Below are experts of layer 2 (counted from 0) of a mixture-of-experts language model. Rows are named router (the router's row for the expert) and show model dimensions 0-223. Each number is 500 + 50 x the weight over its row's rms, rounded and kept within 0 to 999. Numbers have three digits each.
After each expert's rows: "comes before" lists some tokens at least twice as common just after its tokens as in all text; "comes after" lists some tokens at least twice as common just before its tokens as in all text. This comes from a sample of Wikipedia text that the model never trained on. Tokens count by the router's weight.

# expert 1
router:553510505436499452415520446517508526462513574436561429434447454520414460571547592560623631561487519494508500576518523467560475629472479510501495471516470494493516535433515539416507513463480464481454467476422495555551503450514451474587494410507525582476534431473425465441463357441547515493503474508530603533503471503546518566549594526497512558566404540498472460475523487468466480533551607456571559529502508516466534443445610512445505480540439528504531437578497534472571447421553546378503516572515504494514534554491503507381408502509465523469597437486555495520478409499471486496452564506535493626461456526568493509488521481571590577383557553463507553510508493487446511477497
comes before: " the", " a", " own", " first", " his", " other"
comes after: " of", " with", " for", " in", " on", " by"

# expert 23
router:493526521494444525539418392537507579491509469568496593460508558606379494477555491562447449606568545490490567463532449582442422494440514439482517493551472488528503365433531510552498478464466439465537412558609433533451489458521463396476473559448598455564536516466453569522515474534473534499584419478523436551528496459535504430500457490532522606485555505583441452549457543537427513513563441539542438486512480415463579490484523451522575561544495536468567529463534471517460528486467455557453506507439511431473488533568573576497477581509490500541510542457549447580439571476424491447549552533465472542461529541581365502550500480454585448478494532575473420471444514581488530430509
comes before: " |", " to", " and", "–19", "),", " by"
comes after: " was", " in", " is", "|", " were", " are"

# expert 25
router:544464483550496506476561409545483468562495420475510442508545465484494477495505475478529559614464557556439520384453511550447463527566462522459446514473538549466471522457484651496611476473473507481474628556603598538415520606416405515436467529556523456630504517501494575453498492525521509522575450486457447571470505506536462500473457422482467410429486554575491550461605560523482480484556544480519481489395476540490452520462515480525497494482526469446469566555585487460491578445558549505516505516539512498539472486484496446576406486591491574524430585472491491470574533533526521486547437492430492432490430518468528513489396584546455538568524534555637578550579487525428525476509
comes before: " to", " the", " in", " with", " a", " on"
comes after: " to", " and", " that", " was", ",", " he"

# expert 12
router:523458535450533528490587473520526542570468433533497485545517564485464529544504431544490614471478435527445400514541468472493434554434464490548464541583372536472527559513479552480531472384366464419552566457490380505459504519476528514568476502550619519462495539510509522487476489485509513617474466472471446504464554453526521558454395482398498517512480563509477479526448501430446519490471531529460506527420412584422550437487491399486424438468517526438521549532540551535461590496504519513544534546444533479428597484508545524512382503511522499631513481494420550519515529517490554545446465531460458610494572445489538461451525445453499580428481440597555500474458476595449446481603
comes before: " of", " in", " to", " and", ".", " with"
comes after: " the", " a", " his", " The", " in", " at"

# expert 3
router:498512581527467424530557505441510497559464534499452500496520402474453408465536535551471562511535580486607490437503550452444537505494476492496480529553485468477428582544512565541514436466441485525494477555580452572510473525525415483470419567421510428517439505568638615539503495550558538488503423503540408503540523495511546520428516482456534535454491555606511463537533454506536510437536584517506540544464378503479477458392545435479606550469483494511480516468601568539477438482468591508523421592486453445506486555457396455538535553489496435559500532477469507446491546521474589395565511494570610470430547433513489445467384482558440535463538543515527504563473587534518471419575
comes before: " |", " -", " /", " be", "',", " 0;"
comes after: " |", " 0;", "°", " he", " New", " it"

# expert 31
router:440460480541456465446546569505509552599512480488432567518551501437567428549505481562510511538506426493486430520549509515452553503534509519490567462489559447519564537540440370584505446566532484581502549558448558529543482498432618589474510423571482476468531492552452383433547470546481560439516602466433560547494463452394506514505428487567508439468565438479563445452527458556500419537337408460483545463514571483502565561460501496540441393591480421473455483501442436564504478461466502478480529494558555507522398487457488495511507491500569546474512466531510449510471429504516465513456388501542565530579479543401471579509473516513481532557456470542435569517555528519373499526479
comes before: " ", " 0", "\n", " 1", " 2", " 3"
comes after: " ", " 0", " 1", " 2", " 3", " 4"

# expert 22
router:481595522499552607534518421501445459397528508536634418487560591570533520455383490542461547434597496586423503473476432508522452415473477515526493550509397525454537564531475464432456522446447448438457494419573393442490411500426454443455432536462485517542508521476583540465451522453589402633449547496544438467479546515565472456485454458464442556497555498553572477520408561482500539488452533494513502430489504543440474482507487484452499550495614533497456471523561504435504483512454456559535443511478496499452562482457513560505430536532464464544471510604426545435496525578509530562447490507440372452480488480487521423537518488444503410488473445578449456463485534564495504556500
comes before: " |", ";", ",", ")", ".", "s"
comes after: " |", " and", " 3:", " United", " 4:", "{\\"

# expert 20
router:451458508472496522551539361522526455519417539588470422498526398520500584463533450528478460602517551424455482427513593558516399438590547528479522463547472514483554534578465569521504422546519479507473446561545415591470499517443428494510519486578575509532450428496463547550493465575547385501439429572458490547456479527513503523434467440466572514502450490489419526500489491546555422524569478512471498505498483553497486401568458616481536542599533634498433445509522506382459519464547576537514497438556487471515609543547488520430442465450501439474465478463480473478469469430464548459520580534533434451534499544534457392537522496453541465480473510537558441436559388439488476496487
comes before: "\n", " ==", "==", "===", " also==", " See"
comes after: "\n", "==", "==See", " Known", " also", "==Early"

# expert 15
router:368561462492479622546448556498600497551567511524484535478435546466507491524552472469478447484573499505422566543499501553520461512510551416512501491517542462451503440497478465493456490636555443509494481557406554398541531498515588548517541466525476480493480484532523449539453461481450547387514561536503504532461427502404508435549497550579513396551584444405526517506416482470469460586409506540526490469562618460611550509506454497576475496504482429582515459536430415498575430476508441549508561441473538554492429421483539501479532426557535481488558480456604556500491473573586485543508520440481476575542490554500494512545538530442553454673463510486476561472513434452513532477525
comes before: "|", "\n", "-", "The", "In", "=="
comes after: " |", "\n", ".", " =", "s.", " =="